{
  "normalize_top_k": false,
  "beta2": 0.95,
  "max_seq_len": 768
}
Below are experts of layer 3 (counted from 0) of a mixture-of-experts language model. Rows are named router (the router's row for the expert), gate (a neuron's input weights, with its number), up (a neuron's input weights, with its number) and show model dimensions 0-191. Each number is 200 + 30 x the weight over its row's rms, rounded and kept within 0 to 999.
After each expert's rows: a language model's description of what the expert responds to. This comes from a sample of Wikipedia text that the model never trained on.

# expert 25
router,193,200,220,195,256,217,227,237,197,230,227,246,229,257,219,168,193,207,171,180,244,209,222,194,210,231,171,140,216,230,150,152,257,205,145,162,229,199,155,195,199,218,188,195,185,180,141,235,205,189,162,158,257,190,210,180,209,239,177,184,174,147,216,160,157,188,205,231,225,228,186,190,221,160,194,250,242,177,200,216,232,199,254,196,134,186,196,269,231,212,207,230,174,207,197,216,205,102,171,176,241,183,193,182,152,205,209,170,235,192,196,159,188,210,207,196,227,199,211,261,194,176,183,183,217,145,223,156,176,187,217,115,198,176,207,167,209,188,209,251,236,184,230,152,177,241,193,239,190,236,185,243,208,224,224,214,218,215,234,214,208,239,200,202,180,194,202,168,175,218,197,169,171,179,152,168,187,205,140,205,249,194,177,204,204,173,191,162,161,174,243,188
gate1,234,206,178,157,199,216,199,169,185,178,182,211,183,193,175,150,193,202,181,246,160,230,257,196,195,193,218,232,202,211,194,197,231,211,231,171,171,158,189,189,190,182,204,233,222,203,204,135,194,166,185,236,132,198,162,182,210,190,149,208,219,231,159,195,220,205,221,216,219,231,201,210,217,231,251,209,198,201,163,206,126,231,160,184,210,231,201,146,217,203,180,171,180,163,127,194,232,259,201,175,210,157,202,200,191,182,183,242,205,248,251,269,216,201,208,202,193,208,182,207,168,261,212,243,186,227,186,163,207,167,247,208,180,211,222,145,192,235,195,179,210,151,152,209,195,135,184,261,194,178,204,172,254,169,127,202,215,201,267,163,248,230,216,183,180,211,241,187,214,224,243,181,239,234,218,171,207,181,167,172,140,181,196,186,216,184,167,141,214,228,149,236
up1,190,194,189,235,189,165,155,216,202,246,194,200,195,190,205,225,158,186,195,213,226,168,249,164,191,207,179,275,221,166,201,229,164,239,213,221,233,169,191,204,203,208,213,211,206,202,217,209,211,212,195,187,182,189,212,174,192,241,192,258,184,226,173,224,209,169,185,214,199,228,234,240,186,199,185,180,187,213,217,194,198,230,228,208,189,149,204,208,215,121,287,223,217,172,253,247,197,162,205,213,177,246,232,213,183,212,163,191,204,182,196,192,188,215,166,225,173,170,236,186,251,182,180,243,199,167,183,210,192,223,221,167,200,201,173,174,235,233,208,241,213,208,90,161,179,182,236,225,212,298,215,217,169,184,234,144,155,173,172,218,112,171,220,196,197,232,206,204,202,207,162,194,190,167,196,225,161,261,211,253,143,163,174,145,187,210,232,203,238,168,252,240
What it handles: Conjunctions and word starts. The conjunctions and, or, and for, plus the first lowercase letter of words in prose, such as j(oy), v(enues), n(aked).

# expert 6
router,193,168,234,201,229,248,204,230,191,207,220,216,205,232,217,197,215,180,151,188,210,233,205,233,202,275,182,153,260,264,184,159,240,235,185,174,219,208,182,199,172,195,215,221,256,187,210,202,171,167,166,201,203,193,245,158,192,212,191,182,177,183,198,185,196,251,224,158,259,240,158,168,169,208,191,260,227,211,186,199,213,182,251,206,189,200,211,203,228,240,238,233,170,196,142,248,176,175,192,176,203,187,183,155,199,135,249,140,219,181,265,193,173,197,282,212,188,230,131,196,210,195,187,184,168,162,214,174,183,159,224,170,205,167,209,157,222,205,156,238,244,203,226,188,203,210,264,207,173,201,194,200,160,200,214,188,208,222,195,187,155,238,207,230,198,197,158,237,175,198,213,199,200,150,183,172,153,188,166,162,211,165,163,187,223,192,123,168,143,195,218,170
gate1,219,201,199,238,216,140,202,145,203,180,190,115,205,187,170,247,156,178,145,243,253,157,196,239,195,211,170,108,231,261,179,182,248,186,240,210,205,234,197,230,213,179,169,185,182,212,235,224,196,249,213,172,212,143,224,200,199,172,197,206,181,170,198,203,188,225,252,179,202,188,223,253,198,193,203,158,140,175,143,191,189,231,209,194,195,233,230,174,229,219,196,165,238,204,179,159,215,154,211,172,211,201,178,190,199,194,177,222,178,208,205,241,207,266,233,240,200,212,170,186,217,179,180,153,167,216,217,221,211,210,223,205,228,226,170,171,218,233,196,238,247,172,286,189,210,188,229,274,152,226,241,192,239,180,261,191,211,180,175,240,238,209,210,199,172,213,223,243,201,168,241,180,175,207,178,208,194,186,212,199,225,187,197,175,218,193,166,192,209,188,161,272
up1,193,211,227,192,226,223,180,203,187,141,251,224,178,174,171,212,207,219,235,212,214,207,199,217,227,233,149,213,212,187,183,261,234,159,205,236,186,184,203,130,221,154,237,182,189,195,191,177,136,139,231,172,284,183,179,184,210,227,193,181,201,223,214,146,203,211,204,241,185,200,234,187,211,171,202,171,200,187,191,211,172,208,266,189,198,167,205,165,202,241,242,205,184,229,180,189,254,210,159,174,184,180,198,220,241,212,204,203,216,220,165,212,226,244,197,184,228,182,228,199,225,208,185,177,191,237,192,188,194,269,178,197,157,172,258,190,249,141,206,205,174,194,194,200,169,214,216,179,191,204,239,214,195,264,276,158,217,191,219,167,202,190,161,177,161,229,218,184,166,240,208,211,159,166,257,140,292,203,231,209,177,207,198,168,228,175,142,272,234,170,179,194
What it handles: Abstract noun/verb stems. Word-initial stems of abstract nouns and verbs, often cut mid-word, in legal, political or historical prose, such as sent(iment), influ(ential), law, due, death.

# expert 36
router,158,169,229,188,197,253,246,233,199,215,237,208,223,222,207,181,184,191,182,202,234,238,207,212,261,240,199,169,251,212,169,156,221,248,170,199,225,221,186,193,169,240,225,244,242,169,170,214,178,167,166,226,208,164,198,186,168,217,149,165,181,223,196,198,156,223,244,220,208,251,167,211,190,169,197,249,234,188,180,230,214,145,219,239,178,173,236,225,204,280,241,219,162,206,159,219,175,183,194,179,245,175,190,175,194,178,201,140,235,176,189,174,157,215,258,197,227,228,169,256,221,166,181,161,156,167,232,159,157,187,250,176,225,142,235,168,201,246,189,224,251,164,197,184,183,204,206,214,174,217,200,222,187,269,181,192,235,242,214,192,188,192,223,234,169,180,180,224,195,218,252,165,167,170,173,166,174,204,188,148,193,159,187,178,215,172,168,167,162,173,216,188
gate0,137,225,207,241,205,192,188,189,90,170,231,205,171,223,218,200,166,139,218,194,222,222,181,223,173,157,207,203,211,162,204,222,166,240,232,178,257,183,145,160,213,187,217,204,228,169,189,176,176,170,233,201,267,181,153,211,201,222,173,169,259,128,216,204,178,192,187,181,219,218,199,205,193,193,227,247,243,201,218,213,184,223,215,200,208,165,258,206,181,180,203,182,192,231,179,215,198,190,204,163,183,170,181,191,217,149,188,201,165,163,207,237,201,184,252,206,162,191,229,203,225,226,175,231,180,194,217,207,179,156,161,194,157,194,221,239,182,205,220,228,192,238,224,160,125,238,239,242,218,239,216,211,215,217,147,198,253,191,196,205,247,198,199,255,189,199,219,173,204,283,176,171,176,215,207,217,227,191,227,205,201,271,134,203,211,241,185,245,136,218,211,194
up0,167,212,161,226,211,183,229,163,100,159,219,217,187,213,264,151,180,158,227,203,209,197,167,189,192,217,192,220,188,157,129,195,173,224,224,147,179,159,168,161,234,194,186,196,183,204,212,202,187,157,243,207,215,177,172,206,195,260,217,155,247,183,226,214,197,199,165,139,197,220,223,226,200,163,212,187,263,222,215,164,202,221,158,173,226,147,203,197,190,204,218,161,224,273,171,187,210,202,187,187,195,167,159,153,221,175,198,190,180,199,187,260,215,181,229,169,202,160,248,256,223,200,211,213,209,213,216,210,207,207,148,217,133,218,232,191,196,152,213,210,223,243,224,181,187,170,233,215,167,194,211,178,179,221,168,148,251,196,186,239,252,226,197,229,190,212,214,189,206,255,216,206,211,242,223,210,257,179,218,191,149,248,179,192,210,240,164,262,158,235,180,206
What it handles: Common concrete nouns. Everyday nouns for institutions, places and things after "the" or a possessive, such as government, building, housing, land, school, box (office).

# expert 63
router,158,212,220,254,245,194,239,228,177,258,205,217,226,249,211,197,166,175,189,184,234,223,228,196,233,242,177,145,218,250,178,166,238,221,183,150,202,232,171,210,175,235,217,203,186,196,152,235,199,170,142,165,210,158,189,161,189,188,145,219,173,197,171,178,180,208,223,250,249,212,193,199,200,176,175,219,255,138,201,194,226,180,230,239,157,188,211,235,216,219,227,260,173,223,194,203,179,141,185,178,230,168,187,157,186,202,164,200,218,165,225,150,146,204,192,220,228,234,213,286,254,172,180,178,186,134,255,159,187,183,237,148,221,176,250,193,210,199,168,237,155,166,167,170,185,207,215,231,222,256,180,231,199,220,211,192,230,223,237,174,194,249,221,219,177,163,155,209,188,227,205,163,178,183,166,172,205,202,189,173,210,171,195,182,209,196,190,188,174,174,202,161
gate2,226,169,227,150,222,214,164,170,168,197,182,182,170,200,241,182,266,251,196,213,156,220,165,228,218,200,175,220,213,123,180,206,159,206,186,247,197,163,249,215,239,161,210,211,190,173,259,179,165,202,233,250,163,213,177,252,210,245,190,184,212,212,228,193,192,218,220,139,173,243,176,209,196,230,157,186,171,218,179,174,227,165,144,181,220,191,207,171,222,237,204,146,195,180,170,223,212,262,231,198,206,214,167,251,203,144,217,183,197,185,182,241,219,164,231,144,256,185,204,151,189,201,202,242,275,217,197,176,199,208,172,228,237,144,173,191,188,209,178,237,259,190,228,241,205,213,163,145,218,150,180,211,167,212,188,253,190,199,179,242,216,178,196,227,159,205,249,239,180,217,175,216,210,187,227,175,180,238,223,216,193,185,197,181,229,166,156,187,179,190,169,243
up2,196,246,193,157,191,160,187,167,213,245,167,152,184,182,195,182,183,239,181,217,188,203,198,187,155,194,211,230,186,235,219,186,227,199,239,195,203,189,218,215,241,199,155,169,153,226,243,179,238,244,218,251,126,226,159,214,238,160,220,235,228,223,190,192,259,173,201,187,147,162,223,234,253,213,229,131,221,188,219,152,211,204,155,169,186,246,161,187,173,220,215,184,207,220,171,185,234,258,240,230,209,217,222,225,224,239,162,240,160,230,158,250,237,162,152,183,221,180,243,221,173,254,216,220,201,226,189,201,220,232,177,182,168,234,198,228,190,180,213,215,183,221,151,207,252,164,165,153,239,222,259,187,220,184,219,261,183,153,150,210,207,194,182,147,201,228,205,175,207,184,214,178,230,240,191,216,211,193,221,248,180,215,212,228,172,227,202,231,185,226,151,177
What it handles: Conjunctions and commas. Joining words in names and lists: and, commas and possessive 's, often with the next word's start, as in Business and Finance.

# expert 37
router,197,147,198,275,245,229,222,210,174,240,194,220,225,263,199,203,161,174,219,184,223,213,231,211,243,235,173,159,230,205,184,192,231,235,169,144,238,212,151,214,204,210,252,205,206,171,161,199,186,170,180,159,180,145,222,188,189,207,197,181,161,178,190,199,179,263,193,238,242,234,169,188,172,209,176,235,220,139,200,214,247,183,221,261,166,184,244,240,247,203,203,231,193,177,220,222,161,127,181,172,203,165,189,148,181,185,179,178,240,144,234,159,147,235,217,227,204,250,217,238,210,194,149,181,207,208,226,201,139,181,207,150,201,141,198,203,217,203,178,201,210,180,197,164,169,231,225,223,169,221,177,214,213,191,184,210,248,205,238,192,198,217,207,256,183,170,178,221,148,237,235,178,162,206,171,207,171,226,163,163,213,169,164,162,232,169,173,188,179,168,210,179
gate0,206,232,257,210,211,203,184,196,248,197,194,244,177,178,208,227,184,206,189,168,226,198,196,186,234,211,181,198,172,213,202,150,122,213,134,182,204,164,211,272,183,176,215,195,159,196,199,180,167,220,219,187,227,241,190,155,217,182,230,238,207,172,240,228,149,217,180,260,193,166,190,216,197,193,175,161,196,154,200,188,197,172,247,248,193,190,135,230,175,220,235,225,226,263,176,211,175,176,224,254,209,215,210,223,201,173,166,186,209,217,226,214,206,135,179,189,199,210,220,155,192,232,224,237,251,223,180,252,176,197,233,222,159,159,185,245,148,181,252,227,176,161,211,248,199,161,238,209,212,223,265,203,220,195,169,242,181,233,207,191,163,190,173,171,202,202,215,202,189,207,191,191,162,194,169,126,161,223,182,277,277,222,234,224,183,226,197,224,178,170,238,181
up0,198,205,245,231,223,195,224,177,194,188,228,185,245,179,104,253,127,169,232,178,211,248,184,227,210,164,179,186,185,218,208,187,219,178,164,220,151,228,243,192,182,181,256,218,217,205,255,171,206,155,245,140,203,179,202,201,185,194,209,198,182,227,186,165,168,217,175,167,178,203,158,164,167,254,150,191,191,163,177,209,206,182,170,179,156,199,224,222,195,254,202,205,268,180,166,234,210,175,245,191,127,185,214,290,182,197,235,196,240,198,199,200,206,176,190,206,174,163,193,216,171,171,183,236,235,218,199,221,271,186,214,214,168,201,156,221,162,152,235,173,202,228,194,174,231,170,277,186,220,216,207,165,200,184,221,175,263,231,237,195,205,181,197,207,193,196,171,230,231,215,192,195,144,188,187,168,188,233,216,239,239,190,214,166,167,178,215,201,240,236,218,186
What it handles: Spaced initial capitals. Single capital or lowercase letters starting a word after a space, list dash, or table bar, such as M(ost), L(ifetime), R(oger).

# expert 30
router,214,140,246,240,169,263,195,226,136,227,193,209,195,217,203,188,165,174,186,184,236,260,202,234,232,237,193,158,270,205,172,186,201,250,170,182,187,224,183,206,172,206,262,234,201,184,180,226,182,187,185,161,217,174,207,197,195,261,143,151,157,220,165,176,172,224,235,194,278,241,170,163,170,175,221,233,217,158,177,236,220,178,242,219,207,193,218,205,235,225,188,213,199,212,189,206,208,184,179,149,207,176,173,140,195,186,216,166,202,187,181,156,181,236,246,207,237,217,196,234,232,165,197,192,132,171,205,181,187,166,223,175,229,149,218,176,225,231,169,216,221,210,205,162,167,222,218,218,137,210,181,201,154,274,187,203,236,230,232,171,148,229,220,226,193,194,177,219,203,254,221,211,179,159,211,175,168,171,167,166,217,142,180,193,223,173,186,164,182,172,191,216
gate1,175,190,223,189,190,209,208,247,141,238,248,206,229,196,166,218,124,223,175,209,225,180,188,224,192,148,229,252,179,206,191,146,210,219,141,202,172,191,163,289,212,183,246,185,200,188,240,186,228,235,144,195,163,212,205,209,184,203,206,232,208,242,172,199,198,191,226,162,193,154,235,181,166,221,217,218,207,240,226,221,219,195,225,187,159,168,138,224,228,176,245,244,248,171,211,245,165,199,155,191,214,206,201,219,194,240,188,204,228,213,197,267,209,189,190,178,167,230,239,225,205,211,224,228,187,198,178,202,178,226,150,178,172,174,130,168,179,241,225,201,172,196,251,193,184,217,218,215,202,186,195,245,224,165,196,134,241,239,244,102,213,228,204,205,215,186,225,147,181,231,180,192,190,181,209,197,179,225,194,152,216,205,142,188,200,179,208,251,185,175,250,188
up1,143,195,243,202,167,226,202,224,109,199,212,232,182,169,167,191,155,216,188,183,193,125,196,173,219,211,215,259,195,201,154,172,229,228,177,224,166,176,223,299,204,237,180,176,232,209,226,144,211,193,152,218,186,193,193,185,234,215,206,211,189,244,187,181,203,187,206,191,193,158,223,214,174,203,221,216,157,263,251,202,245,192,183,155,206,181,154,231,179,167,213,244,258,232,163,176,192,194,161,187,209,215,181,161,225,245,235,208,178,225,177,247,190,193,216,173,171,245,243,203,244,188,231,200,181,232,140,194,235,227,195,206,204,228,142,165,180,252,218,183,188,213,203,235,245,152,196,209,216,168,209,217,200,169,206,104,180,179,218,164,191,187,179,236,203,193,238,128,196,202,185,207,216,181,212,212,214,170,215,167,186,215,169,196,184,229,208,209,179,192,253,244
What it handles: Verb-like stems before suffixes. Stems used as verbs or gerunds that take -ing/-ed/-s, such as lead(ing), follow(s), form, design, support, often describing works or events.

# expert 31
router,205,159,211,258,264,215,224,198,174,235,206,217,229,254,198,183,164,192,207,173,229,186,236,211,238,221,183,165,232,226,176,194,225,243,173,144,222,225,176,211,181,203,233,219,208,146,189,225,194,192,156,170,198,144,225,193,181,221,199,159,173,167,177,199,158,271,198,229,250,209,150,198,182,206,147,230,234,109,207,226,239,186,237,240,172,189,250,232,241,209,215,246,184,197,215,258,169,151,190,194,228,161,160,163,184,185,202,166,230,157,223,190,140,253,211,210,220,245,205,247,236,189,167,177,187,191,229,208,146,170,226,174,197,156,200,178,230,215,177,203,203,177,210,179,169,222,225,238,172,241,172,210,206,195,188,208,239,217,257,166,207,218,189,251,190,172,198,203,177,242,210,168,170,192,158,165,157,220,160,158,227,159,191,174,238,192,178,192,187,179,218,176
gate11,233,207,197,187,179,227,249,210,152,282,186,189,181,182,226,165,277,230,105,180,230,168,186,230,192,201,232,198,164,212,184,207,245,202,170,139,189,183,218,245,187,189,224,214,173,209,244,194,161,245,138,211,190,199,232,120,189,176,205,252,128,168,198,230,216,134,186,248,206,167,183,183,219,176,211,247,201,196,173,222,194,190,217,228,189,157,176,193,236,219,203,209,207,165,201,230,204,195,240,180,197,143,202,216,167,216,205,165,162,189,232,249,147,171,193,222,184,193,225,175,162,209,141,190,175,201,213,218,234,249,208,213,193,201,201,217,249,218,210,209,193,226,221,198,214,236,230,274,211,183,188,223,170,187,212,207,211,217,216,214,187,222,220,184,198,207,152,214,267,242,130,215,212,185,240,202,177,209,213,157,233,193,208,228,215,221,202,174,188,215,211,276
up11,211,246,166,141,154,198,227,207,229,185,148,152,206,231,150,198,229,208,211,213,166,184,179,179,143,170,198,255,139,216,215,214,202,172,258,177,192,225,197,167,188,230,231,202,220,228,190,195,255,254,153,193,131,196,187,224,205,195,241,209,200,175,181,192,238,191,173,207,197,196,210,222,220,265,249,186,188,220,199,175,189,201,192,181,239,220,134,179,159,175,201,185,182,175,224,226,194,197,197,246,183,227,219,247,203,243,201,220,162,218,187,196,238,260,191,177,180,218,189,180,176,229,210,218,199,220,174,203,261,226,185,238,171,217,236,269,216,199,245,196,162,228,172,240,220,180,191,180,230,176,228,169,253,144,198,185,192,240,202,199,216,214,174,181,206,144,256,192,156,183,188,209,261,259,183,218,161,193,203,219,177,246,204,201,163,224,237,208,273,221,168,259
What it handles: Capital letter after delimiters. Capital first letters right after a line break, heading marks, hyphen, or table bar, such as | M, -N(orth), R(eeves).

# expert 56
router,158,202,235,249,210,248,201,259,198,217,206,193,189,251,225,181,209,228,190,184,182,205,275,217,257,204,207,139,235,247,146,206,186,200,143,183,170,249,178,210,187,186,229,228,199,182,152,189,179,169,190,139,196,198,213,179,163,205,178,210,167,196,164,214,166,220,239,195,253,215,179,164,188,177,171,223,206,116,168,219,220,177,209,230,151,138,232,214,207,201,221,219,174,188,199,210,166,180,178,188,199,172,203,194,132,183,180,158,286,174,222,197,159,218,237,183,263,218,215,259,223,172,221,214,191,185,238,210,160,177,225,159,228,148,198,164,190,211,202,237,180,173,214,178,167,226,207,240,215,214,141,212,196,215,212,225,199,226,242,187,238,213,230,234,189,135,167,270,219,169,196,202,169,199,198,180,171,191,196,201,193,189,159,202,221,200,197,144,150,219,205,191
gate0,200,165,198,174,241,220,192,295,208,232,171,186,234,188,200,149,239,198,147,209,205,193,235,153,209,180,173,206,223,130,238,210,231,222,214,159,260,179,247,134,198,184,181,256,228,153,225,190,222,206,214,170,167,208,160,187,251,211,247,169,201,224,197,204,219,156,263,199,198,203,204,209,212,160,207,216,243,213,209,212,158,164,241,154,197,180,202,173,257,182,180,211,249,178,182,225,228,209,214,204,208,134,243,167,169,191,179,156,182,214,249,153,230,203,169,235,234,206,186,266,216,167,232,211,145,192,223,172,203,184,222,183,173,185,231,128,203,236,169,251,217,192,201,179,132,179,233,230,206,225,214,247,227,215,192,181,176,196,164,185,185,206,197,222,208,178,198,203,149,186,173,177,225,210,196,223,190,196,136,196,209,193,208,161,197,204,247,205,147,207,179,205
up0,171,221,227,227,181,243,201,124,184,216,226,185,174,204,197,209,198,239,187,210,157,195,217,245,180,230,236,177,176,232,151,190,195,209,198,257,182,200,190,225,178,173,158,159,190,291,157,233,194,168,216,245,215,219,217,206,168,230,173,190,238,229,197,218,156,162,141,241,206,222,213,166,139,198,198,178,146,205,242,190,210,214,209,214,257,255,248,182,166,237,206,212,165,194,212,200,172,230,213,162,203,164,177,205,206,178,240,207,218,186,163,207,179,184,249,215,227,159,214,141,174,189,164,183,165,186,218,203,165,205,204,225,237,178,177,240,223,193,183,104,198,245,203,212,203,224,167,171,180,220,212,171,217,236,180,186,236,190,199,182,218,200,227,159,129,183,201,173,197,224,228,235,162,141,227,188,237,207,272,246,173,217,162,229,178,206,176,170,250,196,203,169
What it handles: Results-table cells. Pipes, decimal points, digits and line breaks inside results tables of elections, sports standings and schedules, plus political, social, economic.

# expert 38
router,210,182,211,214,257,239,201,226,155,210,220,252,201,249,197,178,175,236,227,167,217,184,204,184,210,225,176,156,207,251,194,216,188,203,175,165,215,206,163,246,167,218,243,252,208,157,152,216,204,238,221,207,208,182,254,161,175,202,185,208,187,186,186,191,201,237,209,209,261,222,158,166,210,193,112,241,243,174,205,189,211,168,246,228,190,197,254,212,286,207,215,220,162,197,194,203,169,160,183,190,220,168,179,189,165,200,188,172,223,146,196,193,147,243,201,221,249,206,208,224,252,150,134,180,187,178,194,166,159,192,209,159,216,165,193,175,236,207,180,229,243,190,221,203,173,238,229,241,148,196,171,242,199,215,162,205,249,218,233,188,163,220,209,226,192,167,211,194,135,224,174,169,172,208,186,182,158,184,141,162,250,177,180,210,200,167,153,166,203,198,246,208
gate11,207,175,192,197,210,237,188,181,195,175,165,211,160,199,215,127,165,139,184,231,249,204,164,219,176,206,149,247,185,260,232,195,210,222,219,228,173,193,195,169,146,190,212,217,197,262,218,143,183,202,200,247,164,198,228,201,203,236,156,217,194,186,163,215,198,230,247,204,173,194,224,277,217,193,188,116,206,222,153,178,208,219,217,165,193,225,197,212,131,201,201,182,168,218,193,146,160,236,196,198,157,169,216,191,225,185,206,187,209,225,175,239,228,167,214,220,176,196,166,158,208,174,206,236,154,235,199,215,216,213,175,213,172,172,207,171,141,217,231,237,217,181,186,268,217,173,224,186,259,271,200,175,196,229,204,128,170,215,175,291,239,204,179,206,196,224,195,243,179,214,237,158,201,217,194,176,208,179,240,202,244,207,169,202,237,222,193,220,177,242,212,196
up11,200,184,231,203,179,214,196,205,161,177,144,204,183,174,227,171,163,227,174,212,222,197,174,216,168,161,161,186,224,183,180,155,186,200,245,190,173,223,213,228,176,202,231,218,237,270,234,214,121,208,169,245,230,192,244,210,198,220,213,191,158,188,188,205,213,200,241,208,198,172,186,186,223,213,200,150,186,168,173,186,212,153,111,227,215,213,165,227,166,255,200,161,218,267,196,168,180,229,173,187,253,149,200,176,191,192,216,165,206,165,177,249,177,194,197,247,174,163,209,174,161,228,260,182,172,194,199,222,243,173,227,200,206,159,183,178,219,237,215,141,226,121,214,209,230,197,225,233,259,191,227,198,209,209,237,206,184,225,211,213,173,240,214,165,205,235,175,221,185,229,278,193,195,186,201,204,192,217,220,205,237,162,167,243,272,163,227,246,166,181,151,184
What it handles: Word-initial Greek/Latin prefixes. Word-initial capitalized or prefix pieces like pro, Ch, Mon, Ex, Co, ne-, phil-, often beginning learned -ology or -ism words and names.

# expert 17
router,186,185,244,207,246,228,216,219,198,214,210,194,247,213,215,184,185,157,178,200,246,185,211,203,194,205,177,142,241,246,172,132,224,205,190,175,196,225,197,212,166,219,237,243,205,175,154,226,193,219,204,184,215,228,210,192,181,194,209,199,195,186,173,191,192,203,208,224,271,221,130,175,202,179,146,222,189,151,163,221,229,151,268,212,180,160,199,214,282,191,211,231,209,223,160,215,135,183,177,134,184,173,157,190,188,144,191,184,250,171,228,161,187,205,197,229,205,277,176,214,210,188,175,125,225,178,243,201,186,131,226,182,239,167,224,201,198,216,204,216,242,189,212,198,177,237,216,218,193,203,180,237,167,187,167,184,231,211,226,170,215,208,217,223,175,172,214,237,189,255,248,205,137,178,194,154,160,173,173,153,245,201,160,180,204,174,180,196,169,177,248,163
gate0,216,192,182,186,205,206,170,185,214,198,223,176,188,204,188,225,191,188,227,156,269,184,151,218,160,181,192,191,168,205,186,225,157,249,274,211,143,171,154,203,188,164,198,178,121,183,161,152,183,221,239,205,162,201,224,197,211,173,213,197,225,176,221,214,180,182,211,109,166,180,200,188,198,237,208,202,216,162,197,218,221,208,189,203,209,148,203,168,159,154,198,223,214,227,179,168,260,193,214,237,179,214,181,215,197,276,226,172,202,180,182,215,187,183,200,216,173,204,199,149,212,165,212,245,219,281,187,197,210,197,268,201,173,154,228,205,210,232,202,262,202,245,178,194,235,197,191,219,209,274,200,189,196,204,215,190,182,175,225,245,227,163,183,149,201,227,157,190,217,239,203,203,254,211,208,181,196,234,199,221,193,198,262,247,191,265,237,198,237,147,245,138
up0,186,191,167,171,260,167,220,227,200,207,209,155,248,228,257,205,200,216,189,193,161,166,176,187,203,168,204,155,219,138,228,261,169,188,163,201,246,218,219,182,235,192,156,174,238,219,168,248,204,191,198,200,177,231,177,174,217,196,260,171,194,219,211,200,221,219,203,205,228,184,204,258,203,181,172,225,164,194,250,208,171,201,233,278,184,164,206,193,198,194,206,259,156,205,205,208,205,198,167,218,157,225,182,237,172,247,114,198,194,220,219,134,200,222,149,188,202,228,212,210,219,181,169,151,192,196,213,257,137,210,233,216,159,174,234,231,190,208,218,224,173,205,169,216,227,263,210,173,186,248,198,194,231,173,217,256,276,214,205,227,177,183,181,224,223,152,223,205,131,204,155,218,147,191,187,206,170,209,199,193,237,213,174,175,194,170,242,209,235,213,148,203
What it handles: Proper-name beginnings. Opening pieces of proper names, titles and place terms, often after of the: Gl(oucestershire), C(ounty), Mount, King, Ber, Abd.

# expert 10
router,178,197,227,210,242,209,199,225,150,256,189,215,177,216,243,208,186,216,202,186,185,237,259,230,200,216,154,155,237,184,181,208,224,232,157,155,200,208,205,219,156,198,234,225,181,196,209,254,175,203,183,185,213,180,219,167,187,208,161,171,196,196,229,152,177,270,262,196,233,203,181,184,194,190,123,190,222,145,186,242,178,205,226,244,140,174,205,250,259,235,193,211,180,192,200,205,179,155,164,120,194,187,209,184,185,158,178,191,252,158,248,162,186,196,208,176,269,222,200,200,228,165,190,199,203,186,259,208,165,189,186,142,217,120,233,196,217,232,189,219,188,173,237,139,184,225,219,220,178,236,124,215,165,208,202,188,202,223,218,217,212,202,244,223,182,208,170,219,197,224,211,187,143,185,165,155,209,222,197,183,206,173,186,204,218,154,170,205,178,156,227,170
gate0,208,178,220,193,203,197,198,188,223,192,170,285,162,165,166,215,179,182,238,178,170,155,240,160,201,196,184,194,236,194,115,203,192,256,215,182,298,158,175,220,231,196,203,200,221,191,177,202,221,218,203,204,210,196,209,190,174,185,188,217,208,172,204,193,185,230,206,180,209,182,161,179,231,208,159,172,170,194,229,226,239,192,236,179,163,187,209,235,246,185,199,245,189,188,202,254,228,208,152,222,211,211,183,147,195,182,240,161,135,141,244,209,175,204,187,126,211,262,242,209,232,220,193,202,170,235,139,246,163,148,177,199,176,125,208,223,191,202,225,213,212,232,258,235,228,187,186,206,196,212,221,222,217,200,213,223,194,208,227,203,229,217,145,173,233,199,172,222,233,238,252,214,230,191,162,173,132,205,177,228,165,221,209,227,215,233,201,240,226,158,218,244
up0,189,179,198,165,216,185,192,160,222,181,171,247,228,154,163,150,219,170,212,192,175,158,221,173,173,205,244,240,200,178,234,212,155,243,234,161,259,205,158,237,235,222,183,208,190,178,201,227,166,242,216,204,181,189,211,240,149,218,205,264,228,165,176,193,186,211,195,161,203,212,122,209,230,177,191,194,174,219,245,206,221,219,203,217,197,226,199,238,252,220,215,211,149,191,184,218,236,176,197,199,177,210,153,181,174,157,206,195,137,142,208,212,151,205,208,113,134,270,162,195,232,209,210,183,131,196,175,205,174,201,163,192,169,155,209,189,224,203,257,204,272,207,231,221,208,152,208,204,150,132,183,189,187,214,196,209,194,187,238,224,221,227,172,211,169,209,159,203,210,213,222,176,272,222,204,185,157,215,208,177,205,238,260,198,207,207,209,215,228,176,200,214
What it handles: Initials and abbreviations. Capital-letter initials with periods in names and taxonomy, such as J., S., sp., and inner pieces of personal surnames.

# expert 45
router,193,166,248,242,281,225,178,259,183,218,217,233,204,255,216,177,207,204,211,204,245,210,213,196,225,225,159,192,233,206,168,224,206,216,151,166,217,203,175,242,194,201,216,195,188,132,175,230,201,166,137,156,192,184,188,167,181,232,143,188,212,214,198,209,157,259,205,237,243,215,140,223,181,178,166,200,231,113,198,213,214,185,192,242,179,161,233,208,218,225,239,210,182,166,178,230,166,143,165,153,215,153,185,174,162,181,221,198,269,164,279,197,152,226,201,192,207,233,204,236,215,184,195,177,187,173,252,186,173,177,233,160,217,166,224,199,206,219,166,263,239,179,234,174,165,192,186,212,198,199,172,245,179,210,213,203,223,211,218,181,193,213,198,240,177,201,181,182,213,245,219,198,165,191,167,186,167,250,181,171,204,152,195,202,200,134,203,185,170,163,213,182
gate0,181,208,215,286,213,225,233,240,178,177,255,238,194,182,231,189,166,228,188,131,211,210,170,189,232,235,219,175,203,187,163,212,200,184,207,138,171,130,171,252,199,179,226,236,227,185,154,176,143,157,173,197,206,199,224,161,196,203,231,191,175,198,122,135,281,218,179,210,210,187,235,209,175,244,165,215,201,215,178,184,240,193,172,156,173,161,173,181,182,185,193,194,199,201,175,200,235,236,200,216,222,162,203,194,139,166,225,191,242,214,290,180,221,201,218,181,209,177,149,235,157,219,210,144,219,205,217,168,173,216,169,200,200,162,179,214,210,235,149,168,241,207,187,175,165,224,218,200,242,199,225,223,214,237,198,222,281,202,185,137,163,181,171,217,221,156,195,222,199,227,197,167,207,223,179,233,222,211,180,203,215,244,208,202,213,185,191,221,245,210,194,215
up0,204,158,207,208,160,223,200,177,156,235,192,175,197,266,180,215,222,185,254,229,156,225,218,187,165,203,166,192,185,164,194,197,240,226,173,263,193,220,269,183,257,179,213,169,213,238,188,227,254,174,191,217,210,178,213,250,177,204,157,188,223,174,261,256,140,216,223,165,209,237,134,188,144,190,246,194,240,182,219,224,188,216,192,215,244,230,197,183,245,190,195,175,166,225,215,204,161,225,135,205,211,173,216,186,260,222,143,227,182,162,153,197,203,236,211,213,173,248,243,170,222,182,182,221,231,203,170,204,218,185,177,197,174,226,209,196,194,146,199,192,195,228,201,245,199,231,161,196,176,209,210,220,180,142,195,263,142,201,188,246,245,191,214,230,182,255,165,184,200,145,216,194,151,194,252,151,191,180,153,186,209,172,240,203,192,223,215,195,193,184,182,192
What it handles: Paragraph breaks, code letters. Double line breaks after headings or paragraphs, and capital letters or symbols in chemical codes, formulas and model names, such as C, N, GT, Mc.